Below are experts of layer 5 (counted from 0) of a mixture-of-experts language model. Rows are named router (the router's row for the expert), gate (a neuron's input weights, with its number), up (a neuron's input weights, with its number) and show model dimensions 0-127. Each number is 128 + 32 x the weight over its row's rms, rounded and kept within 0 to 255.
Before each expert's rows: "comes after" lists some tokens at least twice as common just before its tokens as in all text. This comes from a sample of Wikipedia text that the model never trained on. Tokens count by the router's weight.

# expert 5
comes after: "1", "9", "0", "2", "8", "3"
router [ 62 137  93 193 148 123  76 172  42 120  98 121 101  89 121 151 197 154 104 127 102 138 151 139 159  97 170  98 142 179 118 155  91  59 122 191 144 143  70 117 138 154  84 178 102 172 128 160 138 119 152 147 161 110 124 163  55 150 111 112 135 137 111 146 175 148 143 105 100 134  99 164 153  93 134  70 157 176  91 150 152 125 113 144 104  82 100 166 104 131 152 131 146 125 172  78 108 152 151  88  70  81 139 184 115 190 155 116  99 164 137 105 102 161  77 114 123  51 168 109 121 147 101  97 109 133 115 127]
gate0 [107 175 128 114 161  94 208 164 135  83 207 105 154  94  55 190 175  86 144 190 173 126  93 140 125 126 113 136 100 191 169 152 161 167 138 141 164 107 110 166  91 135 161 162  84 165 105 116  99 106 115  70 179  90 122 151 150 114 124 129 147 132 118 138 157 175  84  84 142 144 100 145 107  82 177 161 139 163 106 172 102 142 195 142 144 111 140 146 124  99  81 171 172 118 133 175 144 124 176 193 146 106 124 103 114 137  84 146  93  56 132 132 203  71 139 132 148 146  63 114 159 145 116 109 115 123 134  92]
up0 [133 131 119 146 145 137 116 158 105 163  67 194 107 142 117 118 117 115 157 150 161  88 132 123 153  93 119 175 129 140 102 152 139 182  81 120 175 124 152  82  74  57 110  97 196  99 154  96  88  77 167  87 113 149 128 153 169 137 105 158  94 157 104 139 122 105 117  63 142 159 112 116 103 155 124 142 131  76 170 209 119 141  99 172  92 103 132  79  79 118 138 138  78 106 121 185 114 141 105  84 115 173 156 127 126 125 121 164 145 172 136 162 120 174  93 145 142 128 128 151 160 128 100 169  88 127 114 150]
gate1 [147 122 160  73 107  76 162 145  97 134 131 119 116 144 112 106 146  98 102 108 183 119 103 123 126 172  98 153 175 109 101 173 171 126  73 147  70 103 157  62 129  67 100 176  29 170 127  86 125 112 114 109 103 138 118 124 113 169 104 154 146 147 125 137 107 191 113 105 170 100 153 128 107 127 144  95 118 143 145 155 187  99 126 115 114 133 175 167 107 101  83 186 129 150 124 117 140 151 117 120 128 172 163 191 151 165 115 102 123 159  35  92 108 203 121 130 133 104  92 124 170 110  86  80 125 148 136  96]
up1 [107 119 191 105 153 148 117 181 122 152 143 133  87  52 146 138 175 114 147 118 126 183  96  74 137  60 140 185 122 161 122 196 138 133 136 155 140 126 166  63 111  85 118 111 145 110 111 150  95 104  79 123 152  95 141 209 127 185 139 147 151 156 111 150 119  72 106 167 122 146 169 100 192 118 147 107 128 158 106 162 156 115 173 108  92 126 188  51 135 153 166 155 121 122 143 125 181 126 100 175 176 142 126 163 103 136 181 142  94 139 136 109 131 156 102 132 102 100 126 118 125 152 124  98 114 155 111 151]
gate2 [122 123  88 139 123 148 185  91 102 185 127 149 112 185 105 124 103  80 131 106 119 145 165  61 211  88 170  96 105  95 124 194  90  99 165 118 135 121 116  76 141  89 129 119 155 146  82  91 118 140 136 121 147 130 157  77 124 198 133 122 133 149 166 167  50 119  96 126 157 148 155 195 117 158 108 126 119  35 129 113 133  70 110 116  73 136  84 162  86 145 147 123 132 150  84 134 138 151  55 110 133 152  95 139 104 120 151 136  88 129 148 140 197 145 106 137 106 178 139 141 155 151 128 178 139 100 101 177]
up2 [113 162 131 151 153 144  92 111 133  72  70 111 210  89 165 188  66 156 101 140 106 122 127 195 117 118 163 203  76 124 144 114 129 160 143 171 134 130 130 108  97  92 148 170  73 127 128 163 139 128 162 104  73  82 153 116 117 148 135 104 166 125 129 184 115  98  95  83 129 101 151 101 141 173 149 163  63  79 107 120 144 150  97 133 140  75 184 120 142 152  97 158  69 128 105 142  66 158 107 128 117  81 105 120 170 116 113 105 107  88 144 114 150 138 110 110  97 103 151  94 154 121 168  82 130 144 130 119]
gate3 [124 124 187 156 127  64 127 160 170  91 113 126  92 128 179 113 176 189 199 155  83 118 137 137  86 136 119  91 167  96  85 105 165 102 189 150 119 146 163  98 136 104 107 124  91 131  99 179 164 101 127 154 100  96  46 117  36 120 164 149 134 134 135 184 129 110 116 103 126  74 167  79 202 142 115 191 145 133 154 121 117 127 125 103 116 164 134 112 120 157 146  92 128 151 126 113 146 119 103  88 118 137 100 167 129 155 106 132 144 134  92 112 165 138 133 126 117  70 125 118 196 149 110 188 114 142 178 134]
up3 [121  94 172 125 111  65 153 151 160  87 115 178 116  97 114 158 128 112 137 152  84  75 124  74 111 175 132 117 125 212 144  66 155  93 129 180 147 185 110 101 172 164 170 121 114 127 129 126 126  92 176  91  50 187 148  70 112 179  83 127 156 121  85  89 133 154  92 129 142 132 151 121 111 181 137  88 155 208 142  97 192  99 145 120 146  72 136 173 122  62  72 139 129 146 107 178 118 152  94 131 207 125 143 166 142 138 133 139 137 155 158 145  63 165 135 119 146 138 187 155  92 100 126 164 139  89 156 114]
gate4 [125 137  94 105  89 130 126 104 124 198 143 136 143 172 162 120 105 159 131 168  77 112 208 115 161  79 137 150 148 123 148 131 112 202 152 141 177 142  94 113 130 101 152 177 132 193 109 109 139  77 152 150 161 117 129 161 193 103 130 104 126 101 129 132  86 150 142  72  97 192 110 135 180 148  81 109  83 113 156 170 116  92 177 125 130 158 134 129  89  85 130 110 126 185 145 128  94 155 156 126 132 158 149 113  88 113 106 166 146  64 179 159 145  79 158 132 120 108  81 142 175 136 168 134 124 177 123 147]
up4 [149 139 110 124  90  65  89 159  91 182 118 129 139 103 128 133 168 151 145  86 161 109 131 120 150  98 163 178 138  87 137 172 135 105 115 130 131 142 123 107 126 149 182 144 162 139 113  93 102 120 161  66 166 112 134 177 137 115 134 125  87  95 115 134 120 154 162 142 128 135 132 112 190  76 110 133  73 145 158 122 134 147 114 161 102 134  65 130  89 102 103 150 149 141 121  86 187 178 149 152 119 149 117 138 152 137 180 125 127  80 121 152 106 154 155 193 116 142 138 148  56 186 175 152  90 133 142 125]
gate5 [143  91 158 146 151 123 178 128 135 125 131 120  51 154  81 172 111 146 134  75 158 141 189 130 149 152 131 166 114 128  89 186 113 100  83  97 124 106 121 158 116 115 125 112  28 136 132 139 189  43 169 149 156 131  96 176  74  88  88 131  75 113  93  98 149 102 147 147 138  91 173 137 145 144 133 132 183 101 108 157 172  94  97 119 143  94 189 146  96 132 140 113 187 151  83 201 116 123  64 114  97 137 150 110 136  68 157 121 174 111 173 105 158 107 199 113  93 133 155 152 163 102 167 123 117 167  57 107]
up5 [145 140 133 124 124 103 146 162 101  92 154 155 107 184 138 167 125 150 119 103 137 130 150  97 144 146 102  90 126 150 124 109 131  96 138 120 139 132 217  85  83 150  74 160 169 171 137 100 174 118 108 117 102  78 133  64 120 142 124 139 165 126  91 140 143 143  92 113  90  66 206 130 117 175 131 201 133 137 128 154 148 111 128 123 115 114  94 173 145 156 118 155 115 158 142 130 120 122 161 158 142 122 193 185 119 114 120  91 125  98  84 132 149  87 137 157 118 160 144 142  92 124 159 115 149  67 143 101]

# expert 2
comes after: ".", ".\n\n", ",", " The", " \"", " that"
router [ 94  52 131 232 102 133 109 166  89  89 129  99 132 132 106 125 144 160 119 108 126 120 163 119 117 105 207 105  79 134 116 131  34  89 139 156 115 137  89 116 138 114 152 137 103 164 123 168 116 143 127 180 141 112 104 134  52 147 128 110 128 124 106 122 182 143 120 121 140  69 105 180 137  80 111  70 164 124 118 185 147 111 133 163 162  77 135 154 107 147 136 140 201 138 122 142 138  95 164  97 114  86 134 122 158 160 140 178  94 163  93  83 113 160 130 105 107 110 210 107 165 120  99  82 109 106 129 126]
gate0 [152 147 152 114 119 137 133 138 109 197 119 115  83 136 121 167 167 136 196 167 108  99 103 100 124 140 102 102 118 157 150 100 103 168 123  84 121 139 128 148 174 154  95 128 147 133  91 130  99  95 165 160 101 125 142 168  52 131 144 125 110 110 108 113 134 110 133 187 162 135 194 152 186 133 120  99 158 126 145 113 127  90 107 131 148 125 121 145  60 171 108 152 172  97 144  65 124 137 147 107 144 154 133  90 134 111 154 150 129 131 120 111 103 171 166 136 175 126  74 139 128 159 176 128 110 149 104 100]
up0 [161 126 106 155 103 149  57 167 156 123 127  82 163 200  84 104 108 153 149 129  90 120 112 161 209 138 102  89 132 148 177 138 188 154  69 124 113 100 150 127 148 121 145 134 123 159  70 143 126 137 166 123  91 111 150 157 115  78 163 169 139 165  91 208 234  69 143 196 108  94 134 141 132 160 107  56 113  94 100 147 130 117 136 131 134 143 111 159 120 167 112 174 151 127 105 139  95 135 187 120  71  64 182 144 157 110 116 147 140 126 135 150 121  96 148 121 153  79 110 142  84 113 158  71 101 179 151 142]
gate1 [120 158  97 149  84 107 131 157 155 102 160  92 100  29 137 160 143  97 197  70 125 138  70 136  86 151 122 165 143 100  69  95 186 133 118 156 128 105 103 123 172 129 147 127 148 121 166 105 113 131  99 103 127 144 119 155  85 119  95 122 133 135 126 173 128 155 131  76 121  65 114 113 127 177 132 156  67  96 111 133 110  66  97 115 164 219 128 133 203 108 139 139 150 127 145  88 187 113 116 107  75 168  95 103 142 132 104 204 115 144  88  78 151 122 157 114 146 121 167 125  93 119 141 114 113  73  76 162]
up1 [102 101 162 151 184 113 149  88 181 139 135  63 142 113  72 131 143 167 152 120  84 171 138 156 104  84 130  99 176  83 110 180 138 108 107 112 165 128 119  97 109 161 132  73 126  98  99 165 153  84 134 135 131 124  76 127 141 149 132 122  75  88 170 149 142 135 143 108 151  89 183 136 184 214  68  63 125 114 100 197 110  96 196 107 185 139 104 121 152 117  72 119 151 117 107 129  96 126 113 130 150 143 108 125 106 105 107 145 183 128 126 136 133 158 143  73 176 144 118 179 107 176 159  78 148 102 140 149]
gate2 [ 86 117  96 132 125 129 138 110 104 179 175 153 114 144 132 154  59 112 107 140 170 195 106 128 115 175 177 145  85 146 103 156 140 119  91 116 101 119 129  96 109 169  34 133 137 140 165 104 109 150 167  94 156  65 101 119 116 114  96 143 121  88 124 128 134 149 124  99 126 130 126 111 169 141 162 161 171 193 150  99 141 140 126 137 166  88 147  95 179 142  93 101  95 146 156 107 175  68 167 130  98 114 173 136 116 163 124 124 166 116 114  78 119 169  85  90 142 130  93 155 159 125 138  99 175  96 111 159]
up2 [112 142 126 128 138 116 120 143 129 102  80 156 116 131  91 125 155 116 134 155 122 140 112 146 131 141  67 107 130  72 132  67 105 172  82 118 106  79 105 105 142 156 132 123 172 126 102 163  99 105 191  84 140 130 131 131 140 109 113 146  89 140 146 104  94 122 159 109 113 114 112 117  76 145 119 123 111 157 145 114  83  93 152 125 134 129  97 116 159 196  87 186 142 148 104 146 104 110  53 212 126 120 128 116  99 116 166 182 141  91 148 184 150 121  76 138 182 108  87  84 159 105 103 123 160 119 115  87]
gate3 [ 88  90 152 141  94 108 172 106 112 121 142 135 124 191  99  82 142 142 160 175 135 177 149 106 117 136 158 115 180 189 129 143 168 166 154 153 178 112 109 131 109  62 189 171 173  99 130 199 126  89 159 136 113 103 125 154 117 137 134 152 108  89  89  97 155 143 117 126 138  84 125 117 147 151 159 190 123  96 125 166 169 176 151  86  98 144 102 163 123 130  56 160 104 108 129 159  89 146 124 119 176 174 123 150 209 101 138 160 126 165 107 147 129 175 134 125 100 114  98 145 111  94  61  93 200 127 117  90]
up3 [143  97 105 124 183 120 103 145 148 149 196 133  85 151 108 176 179 157 143 101  98 149 163 131 144 109 160 155 107 144 165 120  85 135 140 133  48 108 168 116 140 134 160 119 135 145 177 133  80 180 134 144  93 121 119 129 111 184 128 166 158 180 124 191 137 105 107 193 150 123  96 208  97 101 139 157 148 160 144 109 176 149  82 133 108 114 146 186 176 128 177 161  78 131 101 215 125 126 142  93 140 116 101 162 107 100 150 119 123 184 113  68 181 113 109 126 134  80 157 172 133 101 101  38 147 185 165  72]
gate4 [154 134 111 128 103  70 165 139  94 109 106 126 157 151 136 156  74 164 141 145 110 152 122  85  65 198  87 108 140 127  56 134 124 117  93  80 116 104 198 161 159 164 136 116 110 139  95 140 124 127 229 126 154 143 103  96 124 160 205 168 123  65 108 145 174 129 136 133 148 133 115  81 148 173 156 131 131 153 151 136 156  77 191 158 141 110 143 113 154 147 114 133  87 115 182 164 118 140  89 147 114 209  99 136  87 120 132 167 151 162 104 143 210 119 127 170 130 145  95 121 112 128 152 156  94 106 162 128]
up4 [144 139 135 115 185 115 172 130 104 144 140  67 183 124 163 151  92 151 100 131 111 174  83 148  99 164 176 104 110 167 123 172 136 101 111  96 173 181 179 161  94 129 122  91  83 133  91 145 123 174 181 127 164 111 111 113 162  96 169 100 159 133  89 137 138 137 159 181  90 145 134 116 125 112  89 108 111  91 194 131 118  99 136 148 120 150  99 137 187 109 158 100  85 163  83 119 113 143 153 125  96  79 114 129 113 125 143 141 119 167 108 110 152 116 130  70 141 132  56 141 116 155 108 151 125 104  81 155]
gate5 [ 42 110  91 129 106 151 190 120 111 143  85 124  97 136 149 139 116 153 121  91  72 132 136 139  96 138 135 166  84  99 192 127 191  66 135  44 132 128 154  67 126 126 107 160 120 131 142  91  83 123  33 104 134 142 145 167 134 103  92 149 173 124 113  73 137  92 137 152  91 145 167 113  80  98 147  90  66 127 130 105 119 144 201 139 128 146 105 151 108 164 127 126 117 141 109 121  76  79 123 115  78 165 117 127 163 144 157 118 103 158  76 128 112 120 127 182 142 112 131 172 110  92  99 166 119 137 124 148]
up5 [124 125 119 107 112  87  70 203  79 170 119 130 109 162  95 130 206  93 107 167  87 134 183 134 119 168 100 148 119 192 107 145 126 123  58 140 150 172 127  60 172 133  78 125 110 100 141 150 144  98 171 190 126 138 135 166 146 124 178 160 110 104 137 143 106 159 147 137 103  95 136 137 140 169 175 116 109 162 106  39 197 136  87 132 174 136 142 121 152 139 108  94  86 156 175 145 150  97 124 153 145  93 130 177 149  87 121 137 172  84  49 116 128 149 154 126 108 204 138 150 141  98 116 100  86 152 157 179]

# expert 4
comes after: " |", ";", "|", ":", " in", " January"
router [121  95  73 191 170 161 122 132  94 130 119  88 136 140 105 131 146 131 160 108 116 114 135 117 114 109 138 130 104 151 124 210 110  98  87 210 145  93 114 142 134 145  68 137 140 178  88 171  88 137 134 156 119 127 143 124  94 129  65 113 145 121 103 123 169 159  95  92  94 105  75 160 164 123  95  89 185 114 151  99 167 120 141 171 148  93  92 194 110 146 113 150 147 189 162  76 172  85 158  95 104  99  89  92 136 171 127 151 138 147 122  86  96 169  95 107  89  99 162  77 151  88  99 117  79 113 120 109]
gate0 [ 46 177 146 110 133 110 110 129 114 116 101  61  98 118 123 121 142  94 108 187 113 148 101 113 156 120 141 147  93 121 172 149 152 101 138 131 101 126 101 107  88  91 131 159 126 137 122  80 112 118 102 194 123  88  68  85 122 181  81 160 139  83 117 109 123 110 153 142 172 177 108  93 148 182  65 151 140 131 110  73 160 148 151 138 105  88 122 145  90 148 107 103 153  63 126 144  88 199 148  65 146 124 141 100  64 139 128 115 193 139 180 109 116 136 135 130 164 127 117 156 137 133 140 176 131 127 181 151]
up0 [173 100  98 175 171  91 107 160  88 227 171 165 141  63 114 156  67 116 150 125 135 124 123 107 100  96  86 114 108 126 169 130  68 131  98 150 147 165 129 111 164 121  91 130 126 134 162 105 131  86 132 104 109 130  89  75  90  84 168 115 117 114  95 135  75 154 113 165 164  80  79 100  84 115 142 150 133 139 107 131 154 119 149 146 119 132 162 115 132 100 167 122 146 110 162 181  93 158 106  89 160 160 139 111 165 106 110 174 164 133 160  93  99  91 191  86  94 168 107 116 129  91 122  97 108 141 129 124]
gate1 [148 146 127 130 175 123 134  67 126 108 138 143  88 157 145 117 138 100  82 107 106 194 146  93 136  93 120  73 142 121 154 138 195  96 141  87 160 137 109 162  90  92 174 176 185 122  87 160 158  77 193 134 148 137 136 143 124 144 131 116 157 130 158 128 152 104 216 104 123 113 150 133 148 143 152  88 152 129 128 116  70  99 135  80 107 112 108  98 135  96  82 152 167 114  60 138  67 154 141 172 129 163 147 120  61 127 109 122 118 168 104  90 181 144  93 164 154  97  99 152 167  93 135 115 150  86 126 179]
up1 [171  70 111 162  77 122 105 171  94 143  99 136 131 183  98 147 139  23 153  57 113 121  88 117 120  98 148 187 115 118 129 147 125 129 141 123 132 130 177  78  70  94 143 146 146 143 164 112 163 146 139 146  70 100  78 112 106 123 115 118 176 104 101 108 120 102  63 157 122 157 132 139 110  71 102 100 146  79 144 111 163 127 108 173 124 164 103 133 128 130 112 114  68 142  97 102 154 102 158 102  75  72 143 160 127  45 136  96 146 124 107 109  97 150 149 100 125 171 180  75 100 159 155 130 139 168 157 143]
gate2 [165 109 148 103 110 114  96 127 159 116  88 131 103 114 142 162 135  86 113 187  78 124 124  83 136  95 132 121 175 125  50  87 107 140 159 136 120  88 115 107 157 145 136 138 199 186 151 111 115 119 155 121 101 137 189 122  93 121 170 116 123 178 145  52 136  71  89 138 123 115 102 131 110 145 153 108 113 116 139  62 113 135 126  99 115 139  99  97 191 179 106 152  89 108 136  95 138 125  64 119 145 150 170 159 200 196  97 173 159  94 138 140 119 115  89 189 127 159 124 129   0 104 137 137 159 171 119 130]
up2 [135  95 118 155 182  84  90 109 143 149 143 168 120 113 142 152 146 123 121 142  96  72 140 132  66 129 104 109 178 124  98 106 157 131  94 168 140 100 127 105 141 144 138  94 144 143 117 153 152 112 126 118 145 126 123  86 131  85 106 153 107  94 156 142  82  79 149 135 131 103 157 137 135 135  85 112 107  82  86 131 136 181 127 139 154  82  79  78 164  96 123  83 110  73 174 116 105 104  35 130 143 161 169 158  99 201 159 143  99  74 139 144 105 133 148 130 149 160 143 104 100 138 162  95 107  93 125 124]
gate3 [ 99 147 123 159  88 176 123 133 122 113  96  85 122 186 127 127 123 141  68 115 175 183 139 153  97 173 178 115 123 120 118 142 115 149 102 120  30 123 158  95 146  77  76  86 122 118 106  90 138 140 127 119 167 102 103  61 114 124  95 112 164 140 122  99 183 115  96 152 134 125 125 128 104 127 199  98 162  92 120  97 128  85 116 123 146 120 222 123 110 180 133 150 134 119 114 195 151 159 145 110 123 116 161  77 112 209 138 141 164 140 127 119 107  77 129 126 113 170  68 141 148 176 138 117 134 124 165 109]
up3 [140  77 118  92 107 133 125 196  42 164 157 158 142 150 157 112 180 146 126 156 172  96 117  97 116  82 141  94 166 140 128 155 105 128  82 132 118 115 135  57 128 160  81 178 101 126  79  69 171 121 124 145 100 124 180 138 126 100  96  64 110  95 152 127 105 115 179 137 112 110 119 189  79 147 100 147  62 106 137 165  91  49 100 118 134  86 127 137 125 138 151 153  95 109 127 110  50 151  55  78 110 168 112  94 144  99 100 134 134  92 143 188  76 136 112 154  62 174 161 163 108 147 105 185  91 134 111 160]
gate4 [163 147 141 126 190 169 196 148 162  88 181 123 155 128 126 131  92 147 144 118 130 118 146 150 110  97  88  85 114  72 101 138 134 130 118 100 137 122 100 128 122 134 109 129 126 146 229 178 152 162 135 147 103 133 117 108 109 111  85 156 216 127  79 148 134 122  86 107 140 124  83 145 131 141 141 151 124 116  87 207  82 140  90 129  76 127  99  78 130 100 102 179 134 117 151  98 131 168 125  92 167 136 146 157 115 141 181 146 151 155 111 115 105 116 179 151  87  98  70 164  67 133 103 145 183 167 149 137]
up4 [ 89 140 127  76 151  81 150 131 145 158 110  79 159 148  80 144 117  81 129 159 160 108 123 147 147  31 111 177 194 118 157 157 112  25 128  98 179 193 173  88 120 118  68 141  84 102 162 114 116 131 181 104 155  90 104 150 121 142 113 125 121 134 149 177 180 114  93 178 121 143 143 122  96 193 168  99 161 133 161 160 135 105 160 195 127 156 117 149 169 147 101 113 145 116  96 120  81  69 113  97 178  66 133 157 171 116 120 134  49 110 158 113 140 135 107  97 140 100 129 213 176  92 176 135 138 168 163 115]
gate5 [143  32 106 168  94 118 201 120  34 157 102 168  89 107 147 125 145 123 111 107 124 117 189 116 167  85 126 141 165 156 151 150 178 107 134 124 122 109 143  88 157 149 132  90 178  65 114 146 175  70 121 168 131 132  91 109 164 115 132 164 152 133 135 104 122 137 121 125 132  97 213 123 114 107  98 117 108 133 195  79 150 167 178 135 142 109 142  93  59 122 213  97 207  27 156 155 138 125 138 110 118 137 153 170 172 126 150 147 100 138 122  75 134 137 187 105 154 159 131 180 112 133  98 181 140 107  71 172]
up5 [114 173 136 159 116 185 158 131 151 131 133 176 124 128 133 136 158  71 106  56 147 100 140 155  91 141 135 112  97 150 163 140 124 129 175  74  84 116 198 155  89 111 113 104 122 124 148  82 139 176 121 155 141 101 139 131 169 128  86 108 117 115 117 106 124 178  64 154 122 126 145 189 119 163 181 136 156 146 169 104 112  93 124  94 114 135 151 112 127 133 187 138  90 120 140  87 119 177 171 115 135 163  81 155 144 119 128 133 136 178 122 136 130 107 189 172 118 198 181 109  80 141 151 150 113 126  98 143]

# expert 7
comes after: "-", " the", " a", " and", " K", " of"
router [ 81 146  74 222  99 122 119 156  93 117  46  95 171 104  74 146 137 147 171 135 103  93 149 132 139  87 162  92  69 161 193 132 136 115 102 210 134 132 101 129 184 167  75 154 129 167 132 152 164 162 125 161 169 101  83 102  79 152 151 103 108 163 111 154 155 157 145 105  85 110  76 169 178  86 141  95 101 111 118 131 144 121  98 133 159 124 131 152 107 119 114  96 147 138 118  89 143 116 139 139  93  54 101 147 149 150 121 108  64 147 129 111 150 106  86 130 162  86 168 131 115 102 154  68 106  93 135 123]
gate0 [172 131 113 167  69 116 186 120 143 166  89 145  82 109 150  92 136 144 114 122 132  78 153  84 147 116  98  99 123  92  83 101 133 144  97  76 146 138 133 118 140  80 102  94 139  97 135  95 181 146 114  91 140 114 132  96 141 161  70 123  30 146 106 178 213 134 105 162 127 123 144 161 115 115 186 114 154 126 130 170 172  93 141 129 101 181 129 121 117 154 130 128  98 129  59 192 169 209 101 124  86 139 156 103  78 163 121 142 141 123 135 141 126  91  91 171 146 134 119 116 105 171 132 196 180 200 158  76]
up0 [191 128 118 113 114  85 122 105 134 147 141  65 161 142 182 165  92 182 118 116 154 104 165  96 150 176 156  93 102 133 160  98 121 147 115 128  97 125 101  98 129 166 160 114 112 127  88 134 140 143  90 100 135 156  95 127 121  58 140 126  69 101  59  93  84 142  99  60 136 100 172 103  88 111 107 103  48  84 129  91 158 152 113 139 140  75 171 160 144 120 162 150 101 226 121  87 170 120 107 153  85 136 101 152 144 147 119 145  99 120 154  92 112  88 137  79 158 139 115 152 117 193 150 126 174 146 123 108]
gate1 [134 113 129 146 137  98 118 118 116 105  76 151 103 135 130 118 166  76 163  93 159 106 154 179 149 181  62  96 101 175  79 147 128 126 103 152 125 123 144  80  33  97 122 130 128 156 104 178 186 158 125  90  96 144 171 146 130 168  79 139 115 113 152  59 122 163 104  99 162 154 139 130  59 135 183 192 150 135 118 101 118  96 120  87 165 113 135 123 135 127 182 148 111 130 174 101 163 148 139 147 135 201  62 117 121 110 137 153 166 104 161 149 179 132 144  85  98 127 108 139 148 125 117 136 124  46 131  82]
up1 [147 106 123 149 138 145 129  98 130 111 133  83 127  98 157 154  44 105  77  55 192 115 103 143  94 159 128 176 180 101 111  92 146 120 125 115 152 117 118 137 172 227 113 138 135 166 155 104 118  95 122 184 175 125  86 102  38 157 163 119 162 149 126 198  90 142  83 115 177  69  86 122 164 129 142  94  96 117 139 134 159 140 121 114  71 131 150 122 120 136 153 110 179 142  83 152 181  80  71 124 164 133 177 109  72 139 115  76 156 109 114 136  86 108 139 161 138 176  25 145 199 164  95 165 168 129 127 136]
gate2 [132  40 141 162 115 101 121 119 117  97  92 133  96 196  78 123 128 134 106 144 139  42 135 124 138 165 116 148  88 150 135  95 146 103 175  86 119 136  60 115 135 102 127 128 172  79 120 134 182 133  88  92 121  58  99 108 148 145  99  92 150 152 101 102 135 109 137 131 115 134 119 130 153 163 125 119 194 145 103 131  87 202 148 125 132 100 186 145 122  94 123 146 126 124 122 153 119 130 214 116 186 189 121 120 156 158 126 118 135 103  90 173 114 111 151 168  75 100  85  92  83 137 122 112 100 143 139  76]
up2 [133  85 123 125 149 104 151 108  89 113  90 132  97 111  68 154 103 107 155 108 138 190  84 144 181 149 125 123  85 107 126 125 125 143  93 127 107 137 110 109 131 121 121 133  90 126  90 133 102 155 172 170 174 140 100 113 146 144 146 192  97  80  85 105 168 126 111 110 134 164 181 143 148 115 123 162 128 163 138 119 109 120 120  90 183 153 127 148 121 145 103  79 125 192 180 144 102 149 196 122 117 148  68 161 149 137 199  97 159  77 103  97  86 137 139 158 128 147 147 144 151 124 166 110 109  87  43 100]
gate3 [123 123 183 118 130 114 133 101 121 186 159 199 119 174 150  56 158  69 135 148 125  68 147 104 125 163  73 138 128 141 122 127 189 100 199 142 170 138 143 132 131 107 102 120 109 128  71 131 112 138 147 119 101 153 131 193 116 175 195 103 178 133  70 198 132 114 148 196 136 120  63 111 198 139 132 145 157 160 135  68 101 108 130 116  94 131 142 104 109 163 151 109 146  85 143 182 106 152 142 117 122  91 128 181 149 128 140  97 117 135 128 150 100 129 109 164  96 105 146 143 108 144 133 148 169 146 149 163]
up3 [ 86 158 114 155 156 106 150 114 127 187  76 185 112 140 109 108 142 146 140  90 153 174 136 108 127 142 143 100  82 145 104 111 153 137 118 124 171 149 155 131 112 176 131 116  80 130 148 149  85 140 117 102  90 159  74 174  81 126 174  49 133  72 117 120 141 142 100 111 133 132 138  66 121 137 137 127  80 129 151 113 152 109 110 118 164 115 121  54 103 127 166  60 171  94 154 127 137 113 130 167 181  81 122 135 115 146 113 122 111 125 126 140 106 138  92  84 175 107 189 184  77 112 163 102 113 150  88  44]
gate4 [144 133 111 130 158 134  67 165  71 165 123 105 168 166 158 128 128 107 152 135  80 158 156 200 165 106 102 127  88 160 201  96  72 134 121 144 158 134 119 110 108 136 181 126  96 119 190  98 159 131 152 144 134  88 114 148 148 146 178 116 103 155 131  73 154  91 216 167 127 111 156 151 125 122  89 176 111 147 152 102  93 148 122 133 136 144 112 140 128 131 166 152  75  87 104 134 152 123 168 143 107 111 100 168 150 158 115 111 161 165 117  89 130 159 120  79 140 138 185 171 126 136 111 194 127 160 173 105]
up4 [141  84 136 110 127 153 138 110 147 140 147  83  89 184  84  86 131 163 131 159  51  90  83 137  99 133 191 158 147 120 141 161 136  66 132  75 200 121 159 121 151 108 155 118 116 187  79 140 114 104 134 141 103 178  81 155 102 108 151 129 111  54  90 114 123 163 132 154 102  78 118 132 182  84 158 145 156 145 108 136  82 100 151 139 138 116  87 207 173 150 102 140 112 124 137 173 124 123 158 103 186 157 146 135 139 141 109 134  66 118 172 141 119 143 115 154 137 125 142 175 114  60 158 147 170 151  82  97]
gate5 [149 119 171 140  70  95 137  79 122 146 159 113 108 127 107 111 192  65 130 132 193 128 112 140 112 144 139  91 168 133 141 137 102 137 153  95 182  78 137 106 207  97 148 134  84  89 145  77 112 115 150 172 192 132 123 111 173 192  64 144 159 125 126 132 136 137 107 134 139 130 155 113 164  86 139 151 160  73 107 137 141 152 122  99 148 140 161 141  82 157 142 136 157 144 181 124 188 186  94  95 123 188 161 126  99 177 124 158 151 168 182 134 104 151 104 159  93  77  87 155 132 134 136  98 110 107  72 159]
up5 [180 106 178 102 128 179  78 160 161 128 168 151 159  97 105 119 199 107 171 129 134  70 106  94 119 134  97 125  72 131 147 135 121 111 122 138 120 145 142 189 143 123  73 134 157 146 187 127  96 119 176 188 145 130 121 148  69 152  69 165 139 193 131 194 132 130 148  97 135 166 127 149 206 110 174 150 136 139 107 141 152 181 168  71  81 139 120 180 184 176  89 147 129 199 179 132 125 138 155 103 195 160  78 107 101 178 158 163 132 125 126  68  95 118 134 139 149 103 135  93 101 167 127 133  96 116 104 134]